Experts of a small language model: 16 experts in each of 11 layers.
Below are experts of layer 6 (counted from 0) of a mixture-of-experts language model. Rows are named router (the router's row for the expert), gate (a neuron's input weights, with its number), up (a neuron's input weights, with its number) and show model dimensions 512-639. Each number is 500 + 50 x the weight over its row's rms, rounded and kept within 0 to 999. Numbers have three digits each.
Before each expert's rows: "comes after" lists some tokens at least twice as common just before its tokens as in all text. This comes from a sample of Wikipedia text that the model never trained on. Tokens count by the router's weight.

# expert 1
comes after: " |", "|", " in", " |\n", " October", " May"
router:415457550556507434448561515508499414460546470461569534587477548428426404533467417483513492480549438432577541448498540486481514497495583489537464492467511501487351430436466404559499501515557481462508436545480428574487483510520561540515516495502457514460537484543387352568545553460452516516551545472443488554615483527546375522539482547496454375472501480508537456567570458524507445600498
gate0:512502577501476442552486444486448624554445487461562516483531527529510490487477429458526475462639478551527531432504511491547499511523504434621496468442509515439446498547505552541554509519533532495509452468519552539516510489519486426600464488453640414521408513495551503512330610448523504508561514482501469531593468450585571434580496477510457608546483469504449590411504564503465508521517
up0:542537507421512365440464522442517522585507554443510385422537620595472466442628501516558508520508488497487551555516501494550550443510527558442601431486455498492462464504455482438552488573541609518554452526440503518561445451399562545501440533557504426532454595435480429476449499563480558506515487527430484503521505550462572376575430514500499496457512503427449499509566446444521501450443
gate1:580519519533523479504465506515481416576477497457453400543523508517373524462509438486494483589443513479492472455534445518533508545565495422497623452434498478445495491459517478418502485479467517495520565511476519521475541562489492525428472486469503515455398467455487489380491427516500560452561536517614456583516505483461487514547528560490473501440488546486460445493486504592485498492453
up1:532572588497454474546401502491500545444501510466524489483608465495421463538496546548526480505550540519461523518510502525494549476527500538508503495540543455535460515471508482560516513515499551488423584496510460477414595560508550521523527500522566565490532529522556504512437444518432490516471518546454514539491552547529471526462512449449517456594454547426480470524537486446557516497485
gate2:506508497513521504423476478472510516512457497430541565529501447447547534485479463572560439467541475447431539464475467504534561528552547506459460380666531471528484514574538503551505471496451430506477536545524547508444404414423481482563524528486537489515460524580576575587478555537495527459515451611489467523532554524473456512534627487418452441506410529486537499523467421428444505496463
up2:445551568579503441405518521483577528525550524552513483415593499497454513448573521496554424469502509551544480516516502546447422572458525437508560461407466529529530418471449464521568494499562512490537474470469524433483480424541594432534437488487461524453529360520518580569596568424624510472480402477505412576519508497486506536493475441525530441478510510504508605491474500493588462436504
gate3:537445550435526552482469460527577476546567488526465466498614513563451478414535570509493427473554449476470503619492436578446558527575475442564501512519497581507493402478453458539516506533543547535437514530427529446456533490500482534516502661536507568500447575476468468448475418446521531457498494518418458493482522442527544446488543497478528562473526531559410588493495485588417486576488
up3:521549502479507488488527403534517474453429546461625494509476564512538483510493509465422492467497559519542506592534490456424502434531509459546471446507454401494499455481494475606469497540457446393505580469506521523503535534518539501434487462577493540444452452614552495511477522402455522520569623532456560522553436419447564455454485535569516460460503558510381607530552479504521531524488
gate4:491429470538524520565554539332511495553478547485510506467565424463469498541545508493517494640597559447525421494424507514501507527514522494545503525462473498552480458461470383470538400446626510566404478467490546447511457601580584497565531490423567467546569488575537457484584531555478485434451453554514488435579464544566457464517532536545475480438548530495422492433576564520490488443478
up4:485502495445464583474500498594516478509453505471518589382502437447464438497485500494547587343479503525489503469589452554487456486548434559541487482543420542548565519517541478478522589441502543448453494537466520506525455484457496532447545423494554443503453473368526565418474576510572597465473442510483456604481383484520451549482486579376506422447518438497486561479481609502473449532484
gate5:539524478563464523578574532450535447451451636472579488501446475482485530498535566441541567630461540467508535468401529406467535525623549507507459450368469556463573456508500489532485524498530565564574427538546430527541445496507440570478462519445440514530567492519458523487473546576379449501534394578454510491605512447494595560548437563443516471395542461560451575389502532486429489559496
up5:594533551510563480428588506492390575498509486548527508463533575495456417541550469498473531541520461510426465521491529455459444540491472476444469432457588470513485443474490467528496474487472537564584435422532568439571566479490535419537345549448401470475536535536457481524520492534473460549508514486449495532504537525526508445436384510402498508516504456491570525450457521478513462458519
gate6:539431517462495417466513432520559529545481486470508557491626545491539547488484508557487462457468507496540409540524411495481511481526542480526502490502438531503568508430494480531546542427487536579483435540545423556513528499559557472490515507502475497496479587448515437550422472458529659471488545499403545481416511453416541485439603499513568525493598514457493487495530564407439515469506
up6:542432421530525421561539502553523515543573565537505516548438519590391580403495557565442607505415500529455562570487493605553519502573492450507586519492430567553579452506490531490580493480459492501531556532439542574410446496496508508538472545567516467464538410481491516450485511477452524526535493435471509417525527455526528520488493468523544571416575510466541447459521595541502378468513
gate7:570529479476564486467441410511562516517524455463448482567559468539440478511400525399402455457539585497520513537504396441495537482508552544528536533582514475524477533508529477575489486545571443522454548406468478563600516615547559464606484509529581497503484553407537521563518461523582449559447587508546441439453617467425506459543523536497538475450498466546540522539426470527479462460431
up7:508520482464440416476517472421530520460461497494454521549537612523573498552545530420509562458509494526482457528409504440496580468480526471584488604627518569568380469502517488552478446587605483510544563503444441516494495510446506506493501605562455435522598461511474505560435478449443498507482547542515481406422488418461438499598384499471467517486515486417512490476501511546479515596498
gate8:501500472707540563571518496533516542496516469517478526580570515447494569462408477552458516573491500521586487521531511415537610490523442568493480568488442530529479461469486458542468455514540472518530539536492521488569556496428437487501514500530546385408464501477570477590558491553453520554558487513449496527508511441463477494564461438506568573464526548466464453523498602557415476470568
up8:541428528418473506456526500501535505490474546431566453554487564547461536367581530457570433504587511519472464435408572522551490505534494487562506493455542461476531537556498492380493550528519552451565533409551424481575437505474519475522497441451493577553533550456551454551448475510522479552441472575511431460418402527527519561470501539477506418536461440487423540495543422491541567511490
gate9:474499364424503534469547561421522515460534536448516523521526482551453482455448536506446558504529538490602445469499504473470463525570484577507525442546503476436487446494464434530512494553529422453500515487609484453460463442376531560532527483534538535430500507450489446524539491524533578478534479525501516502579519566499586414521482408408507420476563594618402412505416486544470590442432
up9:476499540610462516524523483437464506546513547467633493490554466456412543450518449521427418499475465485506480473500502480517574498523591464559447482541512547509498501525550546512442505457458510472427517463512512381335491466498472513531509434551512530587530559484470547487491534507417471500485528555421508577530535498585521567461506417480402477488451536585538490437565583475546467445510
gate10:461394514488496597543521469428435406503547519468575423546497444487511524477571413498484425475551546457437511509593474490487514468480476539515540468526554446486485479540493487364507444574587506480464512475473508525553466507501499454516424529538614569389430471492563435492540516515510500508480404447463496484482479571499475501511575527443534544501575448582501546545522635461484502554557
up10:484471514515525558502500461518525515526524448553554561512447452518527513481432631551480486488489541560464534532530418524470565462428577467518570483421474432544485536519491560513460488523534454437451416377539496436478474431498469553400559515443460572495483544521546499402460515479530527555460379463552606544504543473521592537534475393548605399450531479512436565539545461449554495429546
gate11:506501447532557560513554461425494515534500517462521576516456536389430533476500454501396501483440536430538482543551566564488497497469548476555506405512506492490546527551569565453609600588491407463433505431470546418497491526495442550506480580569476495521464586454515502539558463491505410614470446560509548524466433516508543472405457510519516506467526644491452501532506478464557571480560
up11:495525563476449570450538500383454474484429552454429526575597453484614498534544521497447496525512414461520516471398532545508517471584494508413485543571445549543526538541561477434488489536494467472571530455468496471552578456578534407583465554528439509418587428506568488559545413614485451526557505521480525582442425462563561565568569501467456483581487449446482466454497485475468544542543
gate12:578515591422514384557523443542471403432552479405504484445496505476422501485498579513482484453413484537459436515446481489498493449497406502475538497550584512480568548550524445503512527511442490531504502538494419535481577518571511495516512539402450452611436504457418516530504427538488522474466553574554517424435479525540552465407493456479493505497559539520630504550528448511453473518475
up12:383551519423467431507514566464482474460487460421480450478458463495429530412530481526481465459422451523632467554485493498465496519600456442548441510436531522491468522414502454377608495465529497500487570528503483407445493516573518527501497494507522464497585339441350587523508551469445476451524478483570539431556487409464502448471568483536390540511452508443501514517533518513547522465520
gate13:490481521423361489567511476545506437474500439555469537562435432509520467519437505565403672476616458537471477456448502514372497503451483553511506500403508447467491516512495438604515585497465535487519482515562543469493454481401606499414521471437592574559526529553465413530500527460510472453543617526469510482527591617521523537585563515464427419521514471496536480532463538636499439465457
up13:535639553535607503524505520461499478470608533481494490574532550484499610436587575527552400526525576480552530482433528541526601527544400490545440529590449551491484585450544427527518496564457472547500454479453383496501475428476456567471449469457448497457498442468507575466455450496492417471543406578438468407516453480449438514506464553507428615507416509436569496434495468382475458570401
gate14:580544484435579483515574475522552453495508567478491540559578447498458477423527522396509435534474518454426510533537524507406466531466464545510485455473506467538475556447518474462522544445437484553515514523544667472473522478539412548572506618478572466405540592523463541504454522446478527491500475544409500544375445543476450541516561453454523556504570497389482504493571460530510522510446
up14:430481535457494454541423546476547485506403484555655528490377522531459565553564526524491615543464510507549532543584496513537447475431387488499460444511464498504481479495541480501498478593474430467487541471444492471581569597502550492520288465482507619558555474475493534491488493575489493509523409480507568470555443537654552457445465553507494444490422512495527483521506591514446535552384
gate15:529458511550507525484458540491567437514465547512540519456469443536597467503463462470584412522424452582482434531553479541465582473386579483460602428506436424498395501442467488430535483459444483442470594571566492454505527479481472573582468491554452467452562454462597561624557461481534455457426537437486545502466507577493372408488439445516458419472489495469571579534514529433485537541491
up15:452358529402584501560530539505499455549518470407536519449464601396542588430509549474512494537398567462569543587513413430381526465441467545618492484409483533528532542413436618406514501481524540511491508537511518485637550517453577497408526575464512528510506478432481524549390457491472447494443459469516503526539427498483512524542490525462496397540551604534530468510521473514528470615453
gate16:481492566476490482505533473462510479419610512502468522486520392450547510389538544598605542530524562490441521559463481498547542472571478536565545583546487534539562493436487505453371512491605561513526561574386550426502480545518451479625558506557518498498562406519550510513492497570592508535512514565463490530493428544506510517534515421447518474481523469463595510532527538492469482497502
up16:487441552486502547368563540457475385467555450526482494562496511534459495612463485464455403485499534521545517486543594479476513453588510496471417474504421557350525457472486508435453433539576482527504421532509512537480521436435577478495434520484512472379370555489451493474488577503576479446468488410475606473487501420506497459491441460541491567492456426533455480563605493496502537487557

# expert 6
comes after: ",", " of", ".", " by", " with", " for"
router:527483573519521514481562533473512472450579581557543474418493476597429554583536463530502548504503591494550459471506540397476452522546494477409487577511489523478442507563484464601475483469422571449533507478484509552487548511501548502516449538537403543469453506491489466489514485555477506506500508560427451582560548495561570523474497543549541506603444528503499522593570481438537534451419
gate0:490538475435519451634452496481446499545443495512540541500538534561498503475522480518477488474531507551421420556573538571508556495393502561499455461515487528516530460513401467548579573504487535508591598605596471453465533554490394481511451522545548588466588438459441422452469641464537509477482513539520557526446486578485429432528539487498508456502526615486424456405463545459503501511531
up0:487386473432559429543566398582543446486556511399563587474582540556529586525525400565494470449464550514520495561576511487479442556488517441452581523558504500448492551489527407528498495579547533470539450541486420542506479415575518518505543388466470537479469441493493512491505434511524541432428490513504466502502538486505528523497532511491529490503483441492449498431568560559481526505405
gate1:513504443595402470521500491473445548471514516428374515492430604532513573470578488493532568517454451456473458495460538473559440445469442464558501450440581480494566494507533435504516428470556461478487452429443467515468500628551458567550425577566494518531472426602441441377459547541563536534518527466458471489570490347402586430449432467613533498390497502548524503506484569536597523499419
up1:529498469431480486577448520442471444498424456451467542569456555543505501448563444557518526434438513402501518559445581440508485497506476470536426491506560489546540450394427448513454463538499431542531472477530478526483416491485515544513564507424475486493469544515378489482487447458425444580478500520448334451409391474460486515501382567514509536552564459460450484464569470616601490444532
gate2:407498431497543515490559585440534473545528519535505454400560555421504509582457642530424484479460486430523493480584608566564433562476508467547514469515361540439486500429484492454558387500509620505468579552536492537475535564545532416524530536516472526507561468540448520458542421442521600518439507509532529460425503419497536466507538535533510513475533460473527494453511488346398526427441
up2:584496376473477462553544443426556448550460472445513506443460484554435419512489558518502446528435564399525577457573502497555507506436500556472480610482568446500440527485504492510525495481433423523455450426485482602493457520599477354494452499440538486517497525474476516535517549561541653488494535411512514573418441484353452517482493475378533491454437527556441445499549476465541497468435
gate3:575563465402482584555394415500602442609487476498564489535461529578438449465429449610474458469430454545486455491606534554460411420620495455445510489408518554558492419485438500508455458562554553483470495496502527573431456580505478490557476420522476492461466473561527460490488537524562482527441492442567442550490468402522514490563536538477485515516552441434484453455511552456509493484656
up3:448434581499482518541470486528387468482462493537462515495651489574528507524498503428389568545562561523435536549541599504560508498606551442448449438559475504454477457465484458542502543482523570489424478485529486439509493535420533482426517516506432430585499513415431462491470393486541479437417516368576444465496452490509546396437478501529410435429516453488473466552452474474501478477523
gate4:465524426497480524538417519494423615544474490508500576536514411444497438455413521500486464471525550504471480423419484418491587537444488449539362468500541436453559549501483506477537384511544487626467562461484571543514417462630479463526505492551529466534496552508501544399532517501532492470399521479471564495490580542596505537482509518519499479509636490519473522502395429456440544544468
up4:473510501552502489487479394474425566511464473523524466501462522506557507411429485566460427500494529605508582459451459496483466427475520579518537450460605432564525497471480477544466478548417495402435475450466580520585561460469586525469558532531585598567548488517556494532469567578504473515518515547445454498519467543515404512508424527530533424452513555431480511602385413486493388536537
gate5:544541513430476551503454433507473451495357531489566434466426501539623479449423494479471469451470469454487527506500597513413485496465472528528382504573536500460457551558525392486495516410375544451498542483453494493526467530490461489516483433564534500582524523499491526502378481460478525508524440477530470516470485538449405475454457586477476517472494551480458577497452494580462567535543
up5:547460532531492528498573457579526514466439549514461410565524562525469463431542569530530518454446484538563491490537394506496517528460519535478590549505563566496554503507451419496516552531383482518509507562426538574435427568454525520494419476433471573526599579510500461580443544483567425566541482485515553402484539513484561335496557534595560531503503454585491527568508596596495470584497
gate6:452506519554540480399556492515484505521419468416466509443476524495483478441506541555484463565521551462559526466483527591464646529562445463429557530574468531429423550474516551480536445393388494490585498461564541487537542524476481508507454472555480596539563447506432530568515587466483494612518495569547571521583562448471543558532544458603467442445559506515421508420496456545527615505448
up6:577365534563460529531514633630559521447566498454486525415425536533530445444494549576504494486510488515551473487473596499518375505487533561499355444546575509482541435493522435507511529486508400503492480382513517543468467533464513481453570531453395499556469446504605516500457516491473429429555539544547436561449397615480538490500537537411582550440414555431437479490560482426426473464579
gate7:523395443528527511503536495442515561533411499406529504485548500443469499433515460534501490568591471472447445554454511543501482427477494566493510529473506510460543516445425517386460563428484533487491611523559439559504391509506538438417547506511491479430469416474539545548484415482543555436476489502499563470430538550485483532501466532360572507539453512414525600492416524447591450467585
up7:528527496440422402436518424453558549457553547577492473524458466492461490497483480495573524619447535474505459524464434533476524583520531570399463497598557446446456508543572509563557465519510437554472541521408441527431570424486514456471406566486598546475521500471543409403484413501504472583459478497480418480536480502489464504488487483528544440540458397470547459455475497532592511503576
gate8:500482511483493520523420541507501424524473514518395493542551435527462506544437536515538442510667557523538413499535560446512528510432477505495530620601464526427403535497473417539506466518575564471431443511491605531547512508483490500563565480486438477458482428423472475438488436474524592535557540541592526528556463538466494513462584449558516494524509525497464569526542455469461467510564
up8:480591492430456483407540494471489500516477425448528473418553396470490609524571477545498553613436446504412564574427521472570519498517462555435418428517464480414532412525443473570621460510480503513495548508560545511421552416500530539425518406510527413523474625498596579556515414437494501556496470474524527511478581575567582466491485520521511469404489474438474536489579457522399482520613
gate9:528558479449496560580545514508523511502466490410627433482372493417523424450438515527594451493505532494521598564484456552520480595527463484539491479477466439517556460535479530526472477486561464541531569482473529346525477485541510597472415449513516455491421411501543507579491544522501415529467537488461546564441479502536443485509542555551503486419582384513505492517457457494536575442510
up9:481602428514428508469576501476508513492533455512547496492579489468524485498524434504517606499512576512490464477420584403476540510498534521378547496557508511399560447487442424528498551511453529528472467593480584514479491441483528404436587579488528404431495542521560562489553504503446606518541524482497569500478420448501482436518460528502491469608417505490471479548488464514535418581442
gate10:433508520603529454508479589477467534541426475446552479520426468529454516520491426596577571560559478516582531463503461522596533433364564473432494433562434460446414548446514481481581397534393517453547518535572518508638585452443498569448557551576469481519456448523505591503458534548547496453477421408448532442533549525488442523511608551471486568568380553444482505471484467535384473469498
up10:511569566470514561521506631505466541546569520566463590487535475440452542448458510475567549473487500477506544416421422540489497438457501518532577518536449523519475452582488490490488563441508558503436539542543553467512482510471520522454476498615564496501458568574487554499391527544435463494505491449451378479517450519521468471542550531559457493571459500603489555440472476486450417540478
gate11:598461533510489455551548538597571517485506462377412485380507503590505421545536503491489468534637541537502464483496518515520540519548549586468542528599526565562559449448452535522443494550489528432442493560505502460478420539514569484511480505474473555532424449482435446459517487498501555482521571497469455492462540516431603446550474502481529411574485465487514611481490553588524342454477
up11:590463483514470607544537527512498597438483575440503450565465495622524584493509452551543467487468494519524550480466486472544480527472522530492540467445461548483523495414362514415447572543380427524455433520536525494548449478555512474478447422527579511450479450523490446577468461427544505437423545529461498467568475466505462515444554475586560507510469462441448533492436443426491534554523
gate12:492524501535537529547397456556510454509436527399414446513454446548519474489504482480531528527533534581442497520514491504466492440490496556497390563491426496505548547465472497521462516465499446406571496382415531510482484467551492454506519522500459417510517491575409435424495488523548529559544560528527565478521583483532482509518519510444494489561516471531497416477456443485492584489527
up12:473471647510495432525509559449502520508452523474564536538578470378443561497532564516488513477477462415500568614445439489491482504542613402547529497472507523576478421482496548438378473505564532329531465527480468498501479474451468577492553489600512473498402515477521556581442422574485490551562530453480538524500531544610496494470549462561457451526536515481576571481562514451446328560447
gate13:465476493584509492519550519610506470504569459525482529463424458556516544514453505497579510600556501485525473514465522493417467474525447512495551547553523498389555460507405403542579418592424456448542502559457478491553432528534533459519529524486416553565528540528457577476503482508445530489460538534514530473513469566549497536437523517549462460356634512497460420497470605531553478545485
up13:505503520398454486536462486513496529556507522508553407582576519477419541463493618441517508487522489495405540539515520520546415464434493449491504633538480474546456513429512512467545469534482564398548458497522437482510524573514475569492602433407521510528506507506530525507441506513419492481474508488513461441326595473497462540404522452469566504515526520543591436428460515452490447549430
gate14:523573500518534531470407538523477526511492497478491468516472568461469516636534523521548537610457392546480484566446521519525485403486458465537559448480446522509439552521525606514487560533561518453450489498552469547493509568640534517489422508564539526533459454496492512486490453591436470511455626475519635552460455546443458485594376583517515507468486482526541540516485540513435504591565
up14:555556613536575607521454457509450592571462482515512464438480545492475503456570495520523457496464462506458439496629452559446526521590379494510529426551484460436529492506562554382523469544528435623532561493431576495448508468474562438430453550467488527565523533512473584500513585481470491422506463485536552447389534531506420489481493606473537528444603439584443511454519466526433500487515
gate15:519551477420519514556614567482459539509537468517460583470554524406531561542476582539557557553526476547524454483520482533381483546481498452553390507434499530553528537492560447546547528465397475490519521504453543643514508433481478496479499499561503398476307564561451450511509530548426528643504462534474468455517434377594412572536587450531519545482426455495505475508487455503472511625536
up15:478509499439550539467413492584544473479402588476525474661467467506492451494473523459434477456445584472597497493581465453629439468436453436451603480557435525521465500430416521434472511503540530498370520533580489512435509463613523476426515487506446530435533409448501477487416429557521563495584543473518594419530463480479525457547512488504465458583478575495409486543541502555548478484537
gate16:532427434454523510446465434538486531432398493521539521493581520452495468507478523583421520517486565461490498478469454442553512533473397541481559517518510434566491522452488466415564507541511521493533537580506462538442462488476586423464513551492498569507520547498438539438545535518540446485442533521481580419465591436564422651605380460450456478504498640636571546517536476477417483506540
up16:510467553476413471550430524426531549580478501484480458487526577432525402523420454538566517552532544434423449459517496443540516534419452506424529486502486484447484608516556448456398503545546459512536556401504517529391490531520412449417517446495558509398443513436538509511491491544472494541494454508378409523441455535423489541511456432564462515509596579484517477490425486438535573559497

# expert 0
comes after: " |", "0", "1", "2", "3", "\n"
router:478513466576492506542452497493533491469543491486523492450458452472444600385485452446410511491392538459556541483510453606520487511568428464515491541492421561437532475628551546500554518500480520533487489485520454495414521482436586440483420547482509539524560465526494544587468445456450538522512548429512529422500558473471447515511538623539510555465544602418500600465540481496557465458537
gate0:544526487565508520562436539574559353471444433459506498471466505428428493532487498501481512485505476422508463546485465432493471483531536520505475494452458515506400378545539513413514494547451554492518517520584502450517533449443540394550599470502438539502501494554433430502528517526609446541487578482466459420530492538476546516497519460610539472472580533520478537451474615498481540482540
up0:496481555544480519506562536514451563571462563474464520542545580451461480437507487559648445559507388490548573487530549483512498474511480508464446490506431566443570415570530542560581483458530528668503562524629480511600446501522539549497432453528383532603531614511513523494550460451472487474438470518437550565556480541512539529520604520514549557403466514470417590484565637583477381597501
gate1:506465539519415502498527490607507493435517472546507418445453536498467432501471483531484494448434497461503561547523458506556502541569497609526518549490489481511534525458531422493474477460445527554421639462443493472482507541499462577479512528510472439429434445474585569540569552517543549560456499365452556450510462503472388534526554452516457517554510486466512441488438497493551520430499
up1:387498501451520455557541383564481562523522562585474436533476587525478521551569547519530551510416427446531476478569467447490372564534531503507462512494486494463505588612448493439469520529534470557519518432449518531505437385429411416489468594465544531582514510524477461505478557487557501520491436512462530500427548442527431454575398427513456568539508567544529626420470447487622485538509
gate2:528606561438479544587507476561560426489525512511518491484451487570455468433556470516524440473561464478569543497490401474484500542437475422504367532535568573604464607482637460560505525506565484505493469571501530517527478374551519516484486463541544548509519544536487568478498511498572505540462570493497519500458549552567572582462464517452549459460531522495464462461505521503453406367442
up2:480501531531573454511551538458408475428591482546522512482397546490589541558399522504474555526498476491489519492631519402386557440431475466458479514545492394512492546511493475518518489468433472561520551487547547429488541497559660534534447532553491461380562533495527488519494502574490417527531551591460540541524531448530426427584533465459457504515523464495511524451581463478601498528543
gate3:521514406550490573370551540412581479510427535557528503513480544525533472514460557455522625505611608466423557424519501507481525481493533573473528445464484507564472534468522475519512460457457539412505397472515540482463532453561542549442507499503587406465387518483429528465465471441520545535499526603553565556432465402559448457456541462540613578529478513579509558620501563455546497477480
up3:579470535474568507456466511483567465437486452479512488516464537519442557457533551480392498596416490548488479439480463504497422511528441613520522516510533491541542438590510515510486465503461437519437497580469499433425462573516504496489559536532490530504473482525469542480450500518495459442406518529541457450491521471516447509465464510506413556448422543509501526525457461430559559540407
gate4:622410405403526543538571521510532469451407464568454544453516399462529487461386498568559439476431453515536539393579470451644522523552511579521602408451474472525420533609464506467471508509507483481475558451427453462457498572460397566532440404456420476509446511594379517474534510497539519547480480512566504502519540528397610530442498468467479567466500558527497510500574510490592484570503
up4:487459516626535417521460550479538470564474460515544517551473594538506394537455508593472502482449434507507470520519458458513473564582576478356430451363537487465488534538493509517495419434420526459583474503555489552546409507433560570470500484585492529451527454404548477578429470508506564471442559501493500462465480499517478459446461512530533453464455578409441612602518496524488538489561
gate5:550551520397508549441511450526525430578464438556488505464440540446400521476463487494509497492490484519443586432510508499538431493538487531464520535579507609547606547545575545537447533558530491451488578495469515451475574489477509580624485568564574515467508497442505527426506504576474462478548565453584481445449526556464522547498503451521490486503536465499487475530430521429552408476528
up5:485514420513543427459518560569477490501503543466433493577499586413470510546612499512579490541524456532491528539478528422574442590487471512505546444523465501585409539556510573540544511516486426494516439525459470507619544536613502488508505517563437588486326517491418633592491577564402487609538568533492454525457402502463486562561545493571394565501492446315520515567499447463420455367569
gate6:571468512507400409343428521534526531514543498464510455446428428549513501466537461422533491505510554454572490502617573463592475600536514480456521506546520542507478427544592449534420574492502523564559456476468434492417469634479481566454508488455552543467542475461473466485526436459424514467482494624513420551481494520500564516474497525501448505441567480591506474509491662501474526450502
up6:524518542537458472467484498475420580606430475521627521575466460505481540419502471497391450506525521442486587535473438544551441520521570600477501524471555491503434489503554428554501509487581529445480462590496462476514481538532583457562587518426504443468592522464444452528474549523567405363524532547568478455400545474482533452430508534456507474481555538465402495502539526461510499523488
gate7:391576470531531503532592560512458587507565518464573537501434494497567491504476498498404531506547527433476515419478581465467536504526487459467551543551448557484512487442508529539516486462554445537519515484511488439526454526532460503475464501467392614439421557616480426431576575578477451450465538503614462503618578465477528494483512549439534472505419529472527445507482553530452485504624
up7:430504546519605506542486533392481499435563499492522529523511451459474499441465530488562508407520560481580459413476532596533498496549512497501541490578478463558486530515480603457472478434475520566515496504508586526487506503584601502435547557466468443495377456478407415590521511535504388411480510444555463561540563492490536601530536552512598458569513480641483464470446488470476574494604
gate8:484516457431392586399528433616431589376428389503503507433513490504540469517488481413433490449528472525419515548534461484560433552527479527482490529516565495651466441476427431572459491402480557528617475489436522509445524535434372487432515500468438471489358436577565436559525518467441517383500542421523521472461442538430466487565494455501484486573486453469466459535420478486479491533647
up8:485535531509478476485555505498492503456450578443477558504599497424474461584563481467534456543518481508458468453449409516525493449552404453489437525508511589520557491486499585514559524407448503529546544481452523520514535520550395486543557500443450455466501493401541536551497466472507461535516467418561552555489435423479578447524571437529535488458493454483550561357466566438429454457460
gate9:555533570546421497467470459488502498499460429440520487425500522541488544531481528471525468405499491548494466525443571470455447473534571494496478545539565428554518411477463513445484531439515557445551426406470515432457622521550447533473513466428492477517478530598504547541438398451540492494480533473594465584494508529467477461522436577552512527569477428550593447457517488575454489518509
up9:473516473500469455437441529529503425543561552459508515515489572495481517523518559487489547478442467498514384431579472450478495537482498508452487558520455481499450563489548560462485474558520563575494524497367449513501572508508531454569494500505507529537513467459566520459451623530575556494550388436559462521546430530453532591542420527434466485514624553587492530521533502406512511579501
gate10:434539482456533555525459544515404482454496423595530523527487515530582477524431601504540525412424597506543507486463493522489449484480449489494485554507512333558528586515498548458376504545581451512413577578479534483537429557496469593510497449477435548499560536575509447452549491508454384593513544388504520433493483519529560497420415545595458510508570463460428420494539509521472503547546
up10:460514587523570475472447502413504509580525411499452449543479527508564408454630459498578455534484523514486481480427415530525459468503498349493539516578457491541432437498510520512503471595482478441538586507471539492487450521496472488488428499367443477519467515404566501489562521583468412491437425533600498468525547481554460532602540517509549406595449464492485292506492430525584553483487
gate11:388525531403472524540475573536504429574488424444490472541526548543431475515421414483496516433511476430471602532518457464549490567462494527524524552467536511485491462482459513489496543488503460516562586576476539512538494514384474430508576447577353585543430489483470499527527526483527504564418545541493442485534425540573442410432497533485505522502465517521575543497500476469543604476474
up11:502510408568602468458447462506458562554439464477528511503474612520619495544502515479618485466490487532581591508540599475516456503449520574481562393530516580489528515406420608528594425464423524481502513508508411555500440500519454520572476466470521538519514495463487457543505441456480409553433490523462541516521496540471528577589572389486595573482499577429540516493440499524548499506476
gate12:518436483524493520539515538525465512563438481430530419432515448561433443428505448493466567482531492512417531524493548510444483518542510581497507477479525482481518525570454487540458473479501580469489517561472543557612507472515431445583526509423458448506493515559421512515467558546554457427516488510532554494555534504537528464550583496467407556399483527615552548518557468482450499526582
up12:515553463506515608541450490475397488474516409420544434450469458560478460386463529505466506515507510491534496584525459422518575423385412417468604475513485542531434610465578538543392415542479498529538549466514530567496514474492503492490507395530582480550395444527510581526419482492500429497485414436475473498408547438569531578552471473462542570508557505549506461484488499414442495484526
gate13:407502537582467489433525538477437498526471444540454437508403475500525532531628577466573487543470567538425544542461556465541509506531447448533511481584514509561578492478465478539470531516459524488392485513451590504554479489531534547524466524408457577515467505591590477651449499532443484495605461428537533491466473524467452485443493436524515466547547516505534543520553501579428507471581
up13:561568492469486486526547561569535500532475495500594468476487510473508514517495485427450463576549484481537509445516543502498448448554465495481542521421473460490523437504508481439590474468565506514561455490575432500472470574514479463499515460487474493519540481451611504475624448517487438462498507528451466555472524548453505509523633493430395550529506532532451598631494438527521499449541
gate14:557540556457503522457493444606551446544420551525463524448522546489551560559450535431568470420439579451597534546510481484594521536490437530519521489464529514485430478509560512487493394422498471523492510538470550519497452464383570434450592512540484457554416449484438504542498456599554455490569459487535533504559520484518449561457502496609458494520524476491487458516511425456445569474627
up14:561477470552415526568525473498506461505493498481406437498405460547472460436553504531571596461510444439418421505534530471450456445477491581511558442486529460490569513515460470513445569433406536566497488453515510484458507546546480495483474462455531560435450526512529512564566578526543517516503543568574500559478543506438485457498490501461536480543431538499560445540480571453397541545425
gate15:478561580492470515453521450521513534526448504581482532519553510471555526469441519457457490449507445502462463488487528527534511519404570524483513457624568495470472466450527556481396527449553410436458591496465519526568459543439571534473597593413441374450449557613502479562546469558516529543549525570522521508391509483518560485426447606478491497476535475502514415486534463456533514485498
up15:531446565483490473479449488542443516621503609437543471502454486458507646507478433533444557471452560552499444555480604467447491487434444601392532502489467451447549474502485506533512465555509455423471533520504484478507485475440574555460563513478433437486478550547532556427535484481540432555439529480556555532547539556450584456649504571444542488416507559587563536588458455506501579528568
gate16:476511356549486525525382562578553492471511475486489466410485513494481510533571528460534506538434468488488558426544492490557488494458501433398405481566527547497509549569492534504451508523492554519479393522494467510463517520457471501501459548471535478566468540433458529473483489513451526437534462527548413466413481422490458459589508446596392550428531539593515536550459464494470653557473
up16:464453452542559467529469554530360543533485432425489553422496434477462468571390577477363447532530503562607543407467489499431522509360481450502499518486439504571456503571483404497490466440476440503549467467508434529491484495514540484517511555472493542522489554502589505437567371502612503426478515523466512510535472507488562456461517485477538454540532564462465502526479552548458438473475